config = dict(
    n_layer=14,
    vocab_size=16384,
    lr=0.00922,
)
Below are experts of layer 2 (counted from 0) of a mixture-of-experts language model. Rows are named gate (a neuron's input weights, with its number), up (a neuron's input weights, with its number), down (a neuron's output weights, with its number) and show model dimensions 0-255. Each number is 500 + 50 x the weight over its row's rms, rounded and kept within 0 to 999. Numbers have three digits each.
Before each expert's rows: a language model's description of what the expert responds to. This comes from a sample of Wikipedia text that the model never trained on.

# expert 2
What it handles: List and table markup. Markup in lists and tables: bullet dashes at line starts, pipe separators, heading equals signs, and sports/career nouns like season, team.
gate9:525559548530510559535537402495517476588498507556524548489499477424614466405513538436498573451548448421593473587488452519392447557436485413577409476516429552480411386485486496573544435491466494518511581541431503590502464566490519585495521564443434458558458455515479467447552424539480432503525470496598441481387530425550465485529471498492558477516477599527477457569519449456421481560498566558517511487459545591505508457434516457533537527521495487519503549552555513492527454559492387532449460472549534516561528492586550541463497415490613446502438625469487504491482497571465487493454491477615558501503474585487486489610455459439513469552531504420489563454539471489477589549519481432450436471476520392464536478558425443493548447482450491535591466493480563510504510419516530
up9:376553461548495567536549585452558538501448431598484591479531577459580510389494447430526425453508534596526515478448490506457527503471509479507465435510487530486541404467580549468539461481384565522480526490524565504512506521481470529599482571536472546462484479494505536471538521598445410547487573460542531495470560472527363466495490496505515479498525500499512507534497488487490416542483485565518462538423497529472428573573475565533506606457582517507511572562493506523547424608484422413474527449523545381456532567585509516581495506521496474497572479491525490493562498503459439502505481531558628469507357467471461552518463414447502498533472531433532516477555491485470533481513458440515409482539602383426464561578557469498578452639511519522595472479525509564466517410470481
down9:494508548564497418456509499616474412546480496507522531484418559461505522510480505427492540518444547568521636625457527569473416476466500561452454456534442389551565490498565451569466465424423442510453584404485520410439541591460528522536587525518451505545523438499452431551480393482558454581428514506543502593486449577535547479546561506482474430481510527450496469467517482380475408545554570532528510500477418436558468519522493490541530464500489560417496491431529448478546517504511465432512478508439501448383491557561533529550549527425483482506486570503569490443505501642497544492437497515541481574491436490530567487621459509556482505475538491534492393497507486410483599560455484506459404565536516440486549394479447463523487519438536483441578495589491515500475539445535526
gate10:602459467453506523518504540499518472489532416579607617477578573512593577566456539498554505467588466566530526631546437466516408496505564529506404517465451544489556502431473445489505474490477591472556460475485512531549515501548560479462566526451514487541470558348515487572477496449514478518481540468506453475486459553455536462444447464438475438471471468428525508465456540506540462475490499553463489491523526569562571466496418461585434399457471553495495432593542487519505635498511470511575498500558493564550483468545531509419445518399543501482481585422517599491528481573497418448504646548512540472515604523544455489484487562460505466506459435458506546581537574470535513545503509506460546498483490406520517470620538459439648417512478433564526507451466494466557424528493546
up10:512459517533542500486474580513401491556579474565556522539465489535549510552510496484569487567556513540514478585555426470531523447563445401549466511537481515508485554430560442541511484520513552399511549543489530489547524472524487396537518490470530441496484494453530518589498509552548515591458454481571451563459478558467497483496491420490565446491422437524523462454500566420542505481525529540509480454621505446568493443520386551509478435568481601499521398527526538552508609456562434514564503486465496637471393451573607550545522554542476559478504555518490625545493493531515451494513567440506471478463600550607456519446554511514522465577510493557512465520506556475493425557468520542533456648573410457531497466638564531484582350507573477538535525500534502459510455478498534
down10:518503516604520497511569460490661488489537518486425534437504468613477590398427381593493471449519454497526516513476465536474468486535454529576509622588476519489526569555550476544480497534519442548514455509533536556536559455546527522527470478595540498521484530520489540511487553438554478519555518434482590511432505492566493527497565479542433520442470489382488548473560541539544555502438553473523417505453518533389509424445498553448523529502514514473503457472437589431522528472520529483516508568540508440405509535531574566458524412584506401645560448510485529461475509494580468473498548484535539451517474605482465477531495546558520398489539532458621542578403472467467546495389483528479445518564485461501404483386461441482474554495500449481486499581431610521535434460489548
gate11:500448517404522497444499427529528494448470486502543520586504473517539495554447501508494473382439462520488566429466489522494473489601510534448477597620522539514516542471552519495510521514527504506540553479534550510480509476420487511450445482637445501535491524562560561518564495519495410530456470478545533506424447456375471449551609527480556502598452580507641522531593441558500461547551482543531488604560516544502540564598516498378499547573576490521376537603535586495402556501459444536471530586592484469499599465537506550517508500437569402498554490590479436494473528569454490404566477548566525521461497479512465544504474459515499556455470425554437425562455508470559504478497523487510506501519444531432451454523469580479478457551451500484407468466518496404505474529568600
up11:486385509545545462484475606478431443586575511560399455502518526400457450493586445520559557546561489465411446538482462432532507453424497426505490516513446450539439497560420542498496596496474500493536446515450486550516584540485539500521523543521470494519463486414518452531450476558492632522499536557502501420571575539566465509429432532490416556529505493508460493483454612466445538411471555488522433482487444534486653471477471601504419555494519558507510413466489566516519544478489550371523473549454558600558529478575576493466507509463440545452420498517537524436511545490641491529469500468448483474481546498421510419481622507530513541456502402431485523424485495476516443504497444611421483531457572501501497482573509417470466589503482440426551533503486486573487514457462495
down11:492594482618480416510512464403536508504601556461561462381506582420488552559456409504592435465561504491584611441518460491502470453465450428503490465550545515469517429541403446521487383465493478476545475518426556489423503501509471536496478413418409530584550407498549428509411496455563534486504543456486485441524545513538451424474530496512494479518515391461390556516520495517515473496486570412580508508468507545502508499496438476468595485554448534545537480409492424486466547518381461485509418427534475506503432475557495501526463501481556497416498515492473479483511553572594514499508498474447458504493389455457459540525570506539470537510587547441545535444515395521489402449535445536513464515532458511546451478549513440490529547548540412506431516445540512611613464410446495
gate12:550452452534543457497498462466511440469477524422517562464511529561534581515516451511562530517498535447472563565464440503531561531502529541441509423514550510523479573570470379529490470498441477564613539457527428468621502581547450455525463490539463493524486470479471391628541527533499507522464557499525481515602506533497454484567471484543495505543471484492465509441462605495588516556487462523578533520507409561435425474518506520530506565428527580481527520481457487504461509436515487561443502456501412402505486476495557320434492512492457519550458602555491458511536491593498361597532507522447468439495513548560339523479477499440533468493524454444503474529566494534467399455448565522430547461532604476532413447577402436495562512501604489548530517526540564496517483467387469
up12:493490452465499528529534585499513555525488508471486534510544478560460552539567409435455485510523641446458502455459467475460607525513490419510526576504580489464450545543507495468510491504361562534446490529449406475520493402454528432474492539482529496457517448539473519470429473528473361538462517478463478602406530459502513528520470443420554502559488605431557498531482560553474451428531549411539593524483479402409495414450619523487565488482423489503546523585506408513476518475543521462502610539587592480497497494488503485546583542532597404538466559551528500519501547496547467502459483481547534425510504511529583540480441489599497401474490429569567463367525477504595372487474567572586531531472483506498470428489462473487444546424444571481466544475516511477477467465477516
down12:589542514451509564570517543447525490505558557539426552552572528534476485534535479532457508451436534494450478382536548493527419513443456509438519518485565555488430513471484407509511495462452547488476425682447491465521479442530450434525596490414499496435563516493392577545440589515537441604551473475511517595510503541564456578472494470494449526445381472575515484517584529500508513461475514488517529444493523505484492468461502540401516516418399475434417470536526453444478462501543509433449549551500536527622492484530536463487447479591538445433502546543461469467555447484464502500480500416464527484452497528462519423480415573507437542569433544478462484433503436589482470515424549538425554541435521589509571403558600384511530437504427552478484491523480467574509442576534576

# expert 0
What it handles: Prepositions and connectives. Prepositions, conjunctions and commas linking phrases in running prose, such as of, in, to, and, by, for.
gate9:498482450455419507480535465544511491543546587469614574469468501445452573449526466454515507487476474450497479551507518505467555523495525569566556552428561577525495458471621445516471561518476492505469516477555388489485529511484447457501501421529541580398510425522475449582539569589560531511444589401559521620517577540488550429477485442461554579547449602456533544581458462502539531505447515563487500442465517548612479452450397524493538525490465500545506552472454502396515432534511467541537426530512477492498414607539433440477506514500431475474478551508519476421388535479495579531453421531524439485574585535496503487534547564463446539535547553496481537540458552555465497483490572524568509555392601534566532525532483483529593385480496582558592524547503593539566495450547477
up9:519484443463518527510484498524541515468507457461526492407542504561488558511526465549444495493526480541476468509504443411631527502491565462444407459469434517514463513529476571472469490537583531361556584596532553538502416432431444504642477630483473499509482533489490523518543493454465458417445472471451469513596506457436459468431512531466483428543506511449402493455534451537399465520518394488532488526591487497466559557454488454464509591589440587446447551419528590492418589431519501397582520531469534512507571528414508449367517533444521511572509565540524558514516464415567400531455549530512513497442450434474540459528575544480561433404527442486543570561490488543527468511475548455548517543490475383438498546531515414427449515504502512500520485487491495449497590513566514
down9:537447480486499506473473423543489516536454472504547510512685529428503524472534456422402609541456459445553492567496509390631483384538463464483439508560526522462453538518459514510509433543498535356508465515557505481503544459532492472428497413514408485492525492515482448570486561506552467488464526448532479508504574441463550444562482463449530414482611421464477454460480537462482516497487440419590589531508443575343448550495514531511437484468545497533531570428458536520540470501463459470503543548468545451519501512432475547485571516509462471486499498473400404512396576440416491498415483516499545511482569442560481561488467469545456487545374524504482501594668536521517450493492566512500563474498538426546524504523555495443451389470529443528446567515463449502487511544509483
gate10:527534447421485539523527482591605544509485452468616382511405491500544566465485532466540474481459489483486578542558488435556441384561456497499468548494370521472432384522558493425464477585431549490493545515496492506548470498514428504499502455581443453493510494429465490499519428511450436510515533547444478472523495515580429597494475550522535639507395505432540522515519519555419537497569489536567518488551533560508455531447441471474455525562507502560487441504596459580490474475493468576507447597481437560484500507567467639529515393454558604511526480466391614531371543450473486550596495424462527497523462527478517539445532542541487547487617542426525579565486540504459468555507497462468456484500470444457435500480494442497500446594431476501503539520473484480563518477442529
up10:494576562430629459527494481459487475467439465467636553493487549519495524500455436540546472482498476505510491526491533442550540496534527492577485532552464518577445393455522474500464555531540423468470467508560535488481571489540481571472434520484426442522493552412428581467566534501512555494525499583593475484586542591515534450522537604531425626522458514492497404555534426521479485525522541459412579534452453486512518530458461525512499441514579431434552463532562471546468516486544479401525487488504437542479482506445556558480471529402406559481410486460414488589587571472583577391545480465482570548463481457514576588478475466571513578463513524492530427514511521480464471444420502441595573597495523488556435468401554441466519460520476519489569547565480540598428509556436457
down10:494547495515484521377458420567519566456493464439499462450513539439571423507471510494497555576493449486469470456470526507478509539517571596453454512443467456551493514474485518438481546469564521426501465519546502494404445455574483539552503615525527448485437478524513425460541535415438513500470461402506486487489567499476487506497491436528469515492491496546467498472467432553453592537540558420413522388430436443464532499487624501472633524435538490524512418440524474462376533619508476564503500495465482506531460404503524513403388492524370612487494498468571392536532509603460562442424542544498494590420453493603526507461432526521542534435464446663474488533497457488464514556528555469500509504485567570483481498506564445496476491442509511449501610470480503591468498544529545
gate11:491526530515435534478431473545382501563427549453446542487411554525471498475581588562470526549416528555525457551532549581504518495460399474476547479497452470543473509401394475519505463576389472450548448579421443433455541499526475569480442526562558477454529560484476514526446492552506523507436462490525487555485563477522406572557628595518459545461503454508559495527509514528601435557514516485549489521487509522481536490476527543497474555522502537609597517536403492482566512520579405482614508537453436514542520464535531467391566522515484514474528500470514496540461466480500605461480487514423511498423415423591522547520450565482494522397579451433517453517418584505513494441535561585527507473430515511478469532513532518417581630553612512508425514470429520511466461450575477
up11:506480489483499539539507514554466517506526490514625463577510525472494493445433473513451486519543503547489506561490497485520508494490356521471541511489512486482482361556419531616616494441573545461505530646441533593448525520494432515614444544514434465471470554538539500507570607506486385509435519475493525435443567485559486403487479551509520630474466491431495549531425552453492530547514422443429433409475497457509479482528423464482532500330518461492491463443474471554468540489515488514586419468477470467532446483606525477596541613539482493483496493505507483509453596517424553534454526498510522422413469527510507479523475490424449439450520459520405384469511510477476634454471438555580565462469518484484494430421459540479518521557481487451460485510486593460464436477524482
down11:494562464477474558459435487458494536573458483490432462466541494496473559542457483474558518546524504505463504477472455487495553445535475518528516456442519473391510524495535608426459568446503527483504560486417566521544526521494455507572574492585555457497546516594474528536411524540573536472562525438501409518477515535507397471509415454478490545508511494551456508553462413552440587490522478464529469577479527482454512521479408475571450422460478458393522485539489470547451579571454482522508611517461546472473497491419543556530560550504547498479448408523489461316607496420475501499359360467558437586569564573460574489482488525572476427544539530520521554548436519521515456501489383459413492433544472398451446497531466485605552471520486494536563526465554448548484574534414471
gate12:520446494389497458449513351520452544495495513540519523515415510444544484590496519457539569431497498493513445506571504535580454514571490395436451489483456484470511540459519531515595555440369561519511427542540497431543480602545514506487502529515424554436465537551505427562488514426451403478531603461562493474536465468414545502499480597421473554452511490419600598516427521514552485642441487524465472473410484477555572516467566511514432427551476507487421504613429531499444582523489531490538546447459525490483525411492462525551520511519522494467557494526450548519565601502540452463495588495490473531402390538581518480557405495566491476491507489552574444513506536448497540480554446516555468466528479513611481565543504416498513444485497435457489424570596432503484480482553535
up12:437526497516471380532576522519503589463504511496425416558551481524520475488439427427548475491521482525528477516398590518589562516551501526402504458388487592545520515582510575446534512454501468474515432599568432489521528476484549557481486463525541489442496511602492520513452496506435578514543509450477478540515491521375454450511466574505418448440476484564443470530525500478488515462485432487405539492532522473552551541405383506553419454485537483508486478492490564611439535437514561493524491468483405450436431480597518611447479514562438511574423517463547566416590459486419474427524434466559514608487471552559551408471495533447479491480464436510455433577540491583482462503545595520545455496546536471565601554439467551519560435564449495417452518523480455560496477492488532
down12:440472499391466524429571460495505514459510477465528578489481515531443439504550525475506448451507486449528565481483434532535553457470506464511524485620456504556457444482527507460514521489587467593517423414552467470421472515467530446540494484456530515493541470568434503472511511510484537629461396499402556529445504501512497580433530533489397416492586618536521429525499524454502494449523537520505427602532468501574589493511518500464409425574553528582467536458586511464456504546436532535401518504446510502506570510550452431589561424604485469540430570487611520461544574552443537532414467488657502483569470492565528452420512470475471485526505534435531594526521552484484505531500428498448585537567500454512604469534592517413546561442571429555527467461557469512451458526453489

# expert 3
What it handles: Determiners and possessives. Articles, possessive pronouns and 's before a noun, such as the, a, his, their, its, plus some early pieces of capitalized names.
gate9:570475471504472430506484486480470580607461532482520405485527431489436460496381501423458449483493461396499537568533572466484553512483580434525579537481581420475434435494489483537491426492442479437474497559542420456553382550492489569524494640500493529548490543528485478480402454468491477484551544388411431458598521543479558500545500536545512510574460550468488474467471558573497406374464418500490409515588503552541613473389487529523485398451540521518474513521513514443547479477555480473472537414514494425432490451546505550543491415628530531587465511400461497471534482472433544482424489570447500555505491543456518541507505449424551549483442443590580538508500441478528545529523468481490471477572486486444482468562478434493520477522520544550486525482553546612487558522585497
up9:444483571493438552452466426517566556384522424520466466457541482513594439454559478469459476540511551488479579510506500540462477452450503519402458382572586628504476565398472466543575500451458510523475560509499526553443506538419487463535541443513466449616382510482540426500525480414485534514525506572471542565470454427591423429485435477472526498453509486528514552506389518446556553590545519517539499499506432429468520523482389464419494540529417554496431502538572519491522513568430469554534538569449462524565510555443551414527405487531530519466577490575509536492455432447533413440475452470507560559503507523523469443499402495465432519488553538440439560529514580564493519446495429516574526523484511569514491441501553468507508554424476486382486510473424429468527484483366507
down9:460449504463495466544558514552542454401513553460506421501552493552568518537421497549442507501476517431447483481441504580474418573458583587486522463456525582428509484473523421512571454479487566525453485543482481550483445485506442401515522446500524454528544532469523434469475389464462514535465440573421455466431536493498514490488527555530590569576471470522485546393538376530511493566555523595566501478535510494528523551489390477413437477527488590568504435552569548505486491446431488493478489507483466455494535567406471554421375505424498501400482496563513541556514360507520506598475497393554506589536484558555479517498500505514471530474456388421508501503458620517485456494459492542533531520507531566554604587502599517493571580457484511419557498526542499461536443492403427
gate10:411472582525615510540494548542540456590472565446505506493556463454474455531514496495477544508582606592518463468471507511421457512457432546569458462461502445436509525455608530528541448502496470517482535511605409509543440452501533444490465543559527588441514456512467476510456545413534565432466453423497489461562485356498504548485426505530532536559431474529496537539517544397481481536495503562515566491518497528424539506556472575438522487501470454543451483494465482466419561492504549483481445518543494515536453518407568478539409467521452533512501521476446503535488454577510550395561541394403522445474605525419438512511480494601551598432565517519438508543499396473587526448580517387425506529523547435523616535416499477543523486485576457547534445544450524491564431588589502
up10:436451511548439592549442437473433582546478449558547504445570440445482472561563446487553435520446523553544473510518458539463464536408396379503536505473511501468472513470549474528510497469457522534514445533416468468530498495456439532543489490523419510485545524495549477462489500578494489432563470608460526461355504556448467504503554503424476500486426469446484505481530625441546457468426535503464431527520473568489481508505478470516451545486609500465602440562501641467549468530487424493488473400610603463412464619468488457494474595566455487513438493476493469481507509522494512481556529534490523575523452501468515493512503537604474422414482507441566469397462399489483509576497490438550593452447437498589524446589582500496477598478534541535518499494513424555481525461610424
down10:562547515423449486486532453466466548465526482494489622480402506466420560400442501495499523431561496435559525473460481462513575465499488533432501502488474499574440507507433511559499517577438432486449460490554490542463522566569516419491459517418486400497440591484540542536395534551454473433503528450513438511567563485460521448519525514382513537457503502581493503507441465590429385478484562478531596446552597428474512472444514483533514528535528509433520491461576527525474531586513474522489510422482481507462493431461457596495486421475546571444542435510543558497520578448519510557456486568526499441511514514457499477511493521435530495519505510460583411465534499484540496568407451516597529455399441449463567502446533477539503409569540519559536558478514521482552377369561698
gate11:574486488558497453423495546494444455550556473481506458497457472385537569440492507494467454483524509419532561461484518493475425542476553479499535493451541515495458496478469544470515510495459544569419456483417499514575429472473467554428477521460513347517523513569440466527446512443466498573506565411457587578501493403644524528511449529472575462568579489573369539604445553497450445476443472513432578516430466394410456574424472540570382445551470405570492485409494483480499589400445479494502515413488516549579517513459486483501445516553487517506453511517600629560496525471485486535533548454509459519484566430465480490554441499473512571543500463499410462509500479496549514423504447507515442514465568521502486536497551450460489563450470587532475488477469492528455406501479651
up11:530556481585536481448512495503499486463461531460486556475445410494576499435495481489533568530540455568560513523440524522474598544454456517512442536532549447574430527481472464418412603435476530465530500549609587459495446495482471485436436553448417513512467554518485517468514543531565454529494459585432620595483547496484459493571455558408441464551552435519516507478515470525595554427519445547447565492523523510496506435500454563444535413506543519436411518387557511492509528420637525498535493441524532514498471601503490488415525592526579474521409444461470446544561529497435460472490462493516485494506515452511460546560525457503538417550425488514476469556445594528409490537518553449507538481497405420524447481490530515453531381538591536404587405568532491499629478571485480
down11:416533360513482503510571449471480519453536464559556497491561496526513534493518454515518532473444487462504440471489449507601474452490502664542541457456551509540492530482546469520506517457483548496422396503534463546556438509506480449610491427497528589471543557447556547420483538482526492455535525501394429499586515456570448527473518525512441555528448478530452499533505444627555408518464548631560538445417523513456551469585514422431447480471414452540433523523527504512517631526459558351460418504500556482490457445553506444376521527440505551615472485509558554499530509530474487494523574488506493498473468400476568462542510457480503495410500456493538504564542442486571529474525488564575443502468427462528500496486503508473478508435466610612447542536507467404436467438465419
gate12:517513518517396514526457483524488443554322498575480464558487521443496523511650467455526565524498498473439502436420526466494604552492556414589472535542435531443502450557567512500515549479412541449466558531557537563583573485383546492497446472549526473492440466502438522455479493553516501482505468521516500507449478558453459575508537504512541480582448481522430574414582456511484524496439593507447418446596525456511450486545524581377471558412518481470458496557481412434486567457443398489521509473517611492561544490595511440575483482498536498545516405558548506397498530423470556522479515522497492524477479487464515454510529480499409384487541465482368534577496535505530512521522481487570459505491394593469471478471511455508528556524531452501518396517590514561438504451440464
up12:577518602508546474486475453516480543518500495515551450492519460603457431477560573478535505456445492519560556505541550553510498460505626482533581522484613444500504466515499449419517579611468439550465560566485538506526435448526427539514434413448443510521499535583435516390534500449538655493464499544524513491438465432463546547442518607456463435431550494467494533435439531511471485503543504476475572489517521513476502508490443535526515584493415458452458494521534404507510440553504404577454494476456451526580531465479448542475519523465442584491533524474480623639423540514501443589487488570625507505482539533518493596584518570416547464560517539566579536488468494507583478426484563521486454496491534483436467513469480518499551382432533485504496565537458447471580609555505569
down12:524497393504513361495510457490424493437496455443487458474527549500516601550562527563412418515554554480583509527462517494484478562504550452563496513452494509497533522526524476463409502488430490530513527488507513530528600465511531464501495451494476452522384612519493603540513472553493532411473421429580440478463437572493538469502434430425492537549541479534521558521581464528484605423517471405583510443440531584518527564461533407528451580531488566407477490438378548489466520559485566482577431484531455422440462467540514448562452589471493503487390533458455460500530427451511536560485466533489512446545453469498477476526560504503499573465574460480574525546541464540493515595515486450542580536453612530475555499612555525420496435520609405425430475526556470475498522455454454

# expert 1
What it handles: Inner word pieces. Word pieces continuing a longer word, especially foreign names and technical terms, such as Ayut-th-aya, -ical, -ler, -field, Ry-der.
gate9:530549571508426464411505480484514605471438527546526618558448546472440490425478548519501436516546569438469572461496464471452464544450429445572474588442526511494510487558529426514561522578535493527476465541471427463431577400567501470575513584544563534459535555533525535541481587458387534542559496533511484557529489546473478493542473455571514414516503396580494500479494508471490521497529529464543452468464562494525591536459486523597531504516433558482494523493321548575507497496515493539551448556551517468512570407486514549499473519481476559504471449573495507399559489551412564379546486611482463456492519471588616448507514553552437469538593473449442499533528434413562571478461514504509542471560506538522515485499474477585420546417482493461482537483461346492478525464497571
up9:501530600593392485513489563535467477545433403517508382542495509508530604525398504481410522486412534507503527535399470522502504488459554470496478540447547515610402451502485496499451530479505511538457517523491524564494479491476397446466374513412533433567444489527547534490511424436540520526431524499446479555530548401458587508482468502577456434440470413591526469479481525521455469544490567536569474481468542506565486571566520488402520507403489493390593466427524529490512476520574474489486496501464500491482478506531546444450526427501475546455485478444505560474510570539505477541544496622495529400460528459471455468431524417615532569447417400484532546518559504438491499477493594525459430470441510468430442412379480458438540409549521448516573435449493483496458557570504531
down9:465497609516499478527412548407558478477526486502556456458530518465521501469550538501323475493514503504499596503398541487508518603446453477473449486524615634414450519475536403487521460461542516498565518436448562539563537543520448558604558519458481521466490457590578452511610563461540448506525445500459568497506470511490596501538461440519493475441490494555488489479578529498572459564519628496466523421449518504535582402565463622556463483551520538564545497519532514610458499541484449487547588495500494550535385522527485528479499555490556477508401548537458599466474511559450623464531497529522585591421506568510561506495525515512530513510509489660504498519480454485520472462508474431512602483518536459462484527534489449483569524424559477569475504484499510508497417481533445
gate10:488594473478475482500555475546522429504506443436481561506521418463528442517406554556547433481454484514481550633441575503522514489544523575475583583529491510501497477553517500407503458529597434495535507485527584470550537463454577557515576495489514555422436550391471521534528481551537595473398505575506417474385467468540491589521480447424432430645503566493480445533573499429534509432528454451496426587410494512581536481426485478488479534620526429437489524490541395485434522498491527536425491421472484466537517504487456506505451548502476520511513536486537545484532424571517467544509552455450440508486515441554512478443530504450572486543477417489591399545486432417583524551572562582456518429440503461562484593453494509538485509510478537526463411471612551479545453474549495
up10:529440492505468576470551490478557467503509512502445630577474452467589604488551500481519522527545528484479555436402460499467464460495490549541491422565559472438419532485488391453420469578494542418538475519454410500509479523467463459494542513507566466590527474506576469483513533499480429444507482419489390416454449552517508469491560490558592434519473571397482492453530450565460519508444485531485553506398552579533423487516533518431534566483370463490428524450519442470536422503506568481488505546559468506454493454559509485602449499504489438434521415513506455489514572467498439536506459487506574509582423520502450435389477460454438477538499511516453562529534445499355467544504495444456439486438609462517502474541364575542467542429537416489461481517433523412541550601429475
down10:515487512411507495529474391485473574539559510578467529625539568486537611508451496540477488437514583526484474453503516495457472501435566532410450540447467587501428539450450413453525462495594483507460448510431504442453432458535533572578537573455558517457557570642526461483491496531544495456474473533485420534534573469486460540481561534538579537477491611485595480520538464523548519467526465531472436502596477579556434539499479587393500480541437545379533462495517535489429596475542463531485465477458506525472623517435493447440529515525476484592577429465507479463533480565530454467489493522543487535468427608496545503521524401498565622544508509512468487491518540452525432473433596452565342540453507512491415529503469531494433576478544464527498505514500575513501477455445582
gate11:567480506571597526382467509523528549563484486525497499577549470525609521532501486485499468518474437455529460462473495534450485526541564465577532535448457471512519501437481522485469569493421538460434522447438489527526462549404490463517475475504500563500545542536526510508465503448543509532438501456487534563547541396510506500535529555416431450531521537517435563528544484473574566512495534493557576503498510492519469550487535403542532515475483450531457582525567511473500457504455533552429525510478546535553495400482609582462416469525542452522504413508411369539399563485579479609579487534456616454390457496548456430455554404534508462525511563394475489398333520458637521478539543436538451480600501510489538465515374475500486431489558474540386497497590492459526530534481476
up11:528539454470507541538529493506495564482498545464488428530466543467511415586489523576463517506522555505555498519480497545536395496448552584519511463479535399548580525415552504506549483473542567521551623594449452557546477534622479475519541375560516520492480489460476584422562422564401553477468525495573465518557516493511457506514643511467523440524485514543510519557493511508485478416495602417532516497573447460534440476464509496439536520468490592424489436509379577515471493523460549434566434528443460557547554575483457424402550492454479546612503557499518558492574505506491492540499527515523457517498538492536472545479458509479549464497516533539500511534508410489494494564502509504504487483445489432529505527480602478580583536454396344505599398512465612647514452536545494
down11:598448446489498486607515486499509524478537453411533525537566492510537566480549543571475439450496427445430338465494415633497521434447475519512497539428531457443523433508479504564538573497462499492504487412581495553555435480490544483508554448556456485519533529476529564535495509532576571511474486504425445496580528428436543477524508602491535493440501456499524525494438463547563511469456472481485588498420492514475615430462585598452574532556444523526529498391462510520514582433548507522450522510504442499405508584416561504568529481559536486467549486469493449564497620581545449491539484467539501534535563410576503491502523487485522545493513497529620478512481552645520488618513508481529441471511458523482506467552578606493524576545571491545605505486593495496449550412534462
gate12:481464513487551470574446478555454502476502527482492396436423536459556394597532432510417446537438544464560599537504465514569376487400595474482467557472430516424475518605492521463552460415507481476547440566461512548482401522482457551520434527433502576552479479546408529505495412526477473504521547519487505504490549549479464468540541474509445426444493527549527426459502468485506505471462513451481597496412540471420536445519407504477490546424471443422575487416492447549564568467530586524573395445577505351493433558574513502478483516475445555547430519455526478543484424503477504436569492410462496491490535445523483466473429428539456531451525521420556417532560521524487478519527438435525586503472527498469582505501443544399433523445376468504516478463511569521473506582468447
up12:547466531413466542559488496507494460485518457545582451477462412387571453458482471480559484432613527448507520522477560620601536518501538562445506541601450566461479536568515457475491520477516443532601465491514491418520494530453517519425458533450552451541480530506434580463473521529554564486486564420548532602417493545526625527332503510507541510562514492591427450465512426487517616474545545528508465491479572429447586513455437474543552458547544529498589495537537569423512447512497583501377565489534455537480426533467425446479580512510394545534504434512511559493516573489501507490504550426448491491636549493468557557448583515454500523472530452506583454523450437476522454521525435378523510473425523437523541418474520447550485505501456478486537470485511516477428484490467463
down12:564492504466624596528445528530375517502458400375512549482479478486514519498375460458486550537473437476577580485543542522511412489489457522504444526546459486455490534537481546513536564507570523483410531534532390514521495535464453497452494484499525507534438518416395505486505551466478534434566485509584490502549407530553548594561496540444486497482429479433466553484502442430577563511435491608486535545533540454558467485445540423541593525500555522539562453557454512456464478582466499448555525553541485494545531432566496462479383458489430519481587549567568495447488538372498430425620499548454492459506467454471457507479477494499471620453578501496488505447500582580595504551462549446594528523507601567508457563450489456460514511440548485538493427506565529535534447591532483